config.toml
d_model = 160
n_kv_head = 5
norm_place = "peri"
init_std_down = 0.0632
doc_mask = false
Below are experts of layer 8 (counted from 0) of a mixture-of-experts language model. Rows are named router (the router's row for the expert) and show model dimensions 0-79. Each number is 50 + 10 x the weight over its row's rms, rounded and kept within 0 to 99.
After each expert's rows: a language model's description of what the expert responds to; "gets" lists some tokens that make up at least twice as much of what it gets as of all text. This comes from a sample of Wikipedia text that the model never trained on. Tokens count by the router's weight.

# expert 29
router:43 58 36 57 47 46 55 81 43 45 69 50 40 61 40 44 52 42 53 38 48 66 56 33 57 56 44 48 47 65 61 58 50 46 25 47 57 61 64 42 46 51 35 49 62 57 43 32 61 53 43 57 56 55 41 59 63 63 52 34 59 25 45 52 51 41 52 52 59 50 49 48 36 47 59 51 34 33 45 58
It responds to: Pipes, semicolons and country codes between cells in sports results and statistics tables, such as FRA, ESP, and the | between scores.
gets: "| ", "; ", "–", ": ", "– ", "- "

# expert 7
router:30 61 43 41 45 62 50 44 68 54 51 68 48 58 38 35 48 50 56 48 40 52 49 64 42 48 62 35 60 54 63 65 66 50 30 39 58 66 51 63 50 46 51 52 40 60 35 56 46 30 51 54 45 58 46 43 48 57 59 66 40 37 64 59 30 35 49 54 50 47 60 52 45 49 58 59 52 48 45 50
It responds to: First words of place names such as New, San, North, Fort, and the prepositions in, of, at before them (e.g. New York, Rhode).
gets: "New ", "in ", "at ", "of ", "South ", "North "

# expert 18
router:51 56 40 47 47 53 63 56 42 48 59 37 43 36 61 49 53 48 56 45 48 50 63 76 54 67 66 45 57 29 53 55 48 39 47 42 27 39 32 48 35 55 41 62 54 47 41 46 59 51 37 60 53 48 32 60 46 42 54 40 51 65 51 47 40 63 35 60 40 59 65 42 38 32 57 60 61 33 65 42
It responds to: The == and === heading markers in wiki section titles, plus quantifiers like both, these, many, several, other.
gets: "==", "===", "In ", "== ", "====", "=== "

# expert 37
router:68 41 57 56 66 55 40 64 26 42 53 54 43 59 41 31 48 52 56 66 59 52 65 55 43 53 59 35 47 46 49 54 47 39 32 66 41 41 53 41 51 63 58 41 47 41 39 52 50 49 57 41 48 36 59 58 45 29 50 56 62 55 54 62 29 44 60 59 45 74 54 34 42 42 43 51 47 52 49 62
It responds to: Final word pieces of personal names, mostly South Asian, Arabic or Japanese, followed by a space, such as Rakesh, Prabhu, Singh, Ali.
gets: "i ", "u ", "o ", "an ", "y ", "a "

# expert 34
router:49 59 62 45 57 41 55 43 44 43 49 47 46 58 52 37 46 60 61 62 61 49 70 39 61 58 46 58 36 48 41 44 45 53 64 58 56 47 43 57 42 46 60 40 46 56 67 34 42 54 40 22 55 39 49 30 31 53 44 51 47 54 61 57 64 71 53 63 59 42 69 44 35 64 46 47 37 64 50 67
It responds to: Inflectional and derivational endings that finish a word before punctuation, such as -ed, -ations, -ized, endangered, loans.
gets: "ed", "ing", "s", "es", "ation", "ers"

# expert 44
router:66 54 57 56 44 50 45 53 51 55 53 37 41 54 36 55 37 38 40 36 29 37 53 58 54 47 49 38 65 46 61 49 45 40 55 53 68 31 50 40 39 43 57 67 39 43 62 53 58 49 48 68 49 52 38 35 38 60 67 49 49 37 54 47 63 46 49 44 52 47 28 59 52 40 63 74 64 47 60 52
It responds to: "of" and "at" inside academic titles and names such as Professor of Surgery, School of Nursing, plus prefixes like electr-, micro-, phot-.
gets: "of ", "as ", "in ", "- ", "into ", "\n\n"

# expert 41
router:53 42 36 38 36 55 47 42 56 54 52 38 38 56 47 44 69 52 67 40 47 49 48 20 51 40 51 38 50 66 39 64 54 45 51 49 73 60 71 39 57 51 38 56 53 58 46 41 45 38 35 51 37 83 50 33 51 52 52 37 54 62 39 39 64 50 57 54 55 39 51 48 57 58 39 55 47 50 54 46
It responds to: Pipes and dashes inside numeric win–loss records and scores in sports tables, plus census words like median, household, income, population.
gets: "| ", "–", "On ", ". ", "/ ", "."

# expert 28
router:62 47 67 37 55 46 47 41 65 51 52 47 49 45 45 42 33 57 42 57 65 51 55 54 58 67 43 49 35 46 56 51 57 43 37 66 37 41 59 50 43 63 58 53 54 41 68 63 46 57 47 43 47 47 47 51 30 39 57 47 54 66 47 43 40 49 58 59 48 49 62 48 36 45 36 45 64 35 51 60
It responds to: Final pieces of Japanese, Asian and other place or line names before Line, Road or a cell bar, such as Jōban, Tōkyū, Oimachi.
gets: "i ", "u ", "o ", "an ", "ai ", "a "

# expert 59
router:46 39 49 45 62 52 65 56 50 56 60 57 61 55 41 56 44 62 50 62 70 46 55 41 38 49 55 44 55 49 41 50 52 54 55 21 59 42 46 55 55 45 54 29 66 63 68 45 67 43 36 45 54 58 23 56 49 53 56 53 44 53 48 58 57 34 52 43 50 44 65 49 26 61 41 64 42 70 71 50
It responds to: Number words, ordinals and quantifiers before a noun or "of", such as one of, first, two, some, each, several, next to.
gets: "one ", "first ", "two ", "all ", "only ", "three "

# expert 50
router:63 50 45 59 49 43 56 47 68 68 62 56 42 54 65 64 42 48 39 50 46 53 59 45 47 28 38 53 45 59 61 45 44 38 36 35 75 57 49 45 38 40 42 30 38 44 64 35 57 57 45 78 42 41 53 41 52 51 48 57 60 63 43 53 48 58 29 63 54 48 41 56 47 44 42 51 51 41 48 62
It responds to: The pipe separator between cells in Wikipedia tables of stations, elections, comparisons and statistics, plus "toward", "/" and ";".
gets: "| ", "/ ", "; ", "– ", "at ", "US "

# expert 27
router:46 54 49 38 47 41 51 28 65 48 50 63 36 56 44 58 46 60 47 67 53 39 45 46 58 62 50 59 42 57 41 41 38 45 41 53 42 54 66 61 39 48 60 29 47 45 43 54 34 47 59 36 55 50 53 37 65 44 65 49 43 29 55 37 56 45 53 36 45 51 62 66 44 40 47 52 53 44 46 61
It responds to: Digits, commas and decimal points inside long numbers, especially geographic coordinates with degree, minute and second marks, and thousands in tables.
gets: ",", ".", "″", "0", "8", "9"

# expert 9
router:50 57 41 35 46 51 70 37 46 57 36 48 51 56 52 52 65 52 71 53 65 62 77 48 67 55 48 64 48 40 36 53 45 51 53 59 56 44 45 53 62 53 48 46 52 51 47 37 47 61 47 31 41 45 42 44 47 49 42 34 50 61 47 40 84 48 46 65 46 50 71 52 39 66 38 42 65 69 60 44
It responds to: Final digits of years and plural or suffix pieces closing a noun, in demographics, statistics and headings, such as units, females, 2015, See also.
gets: "s", "0", "ers", "2", "7", "5"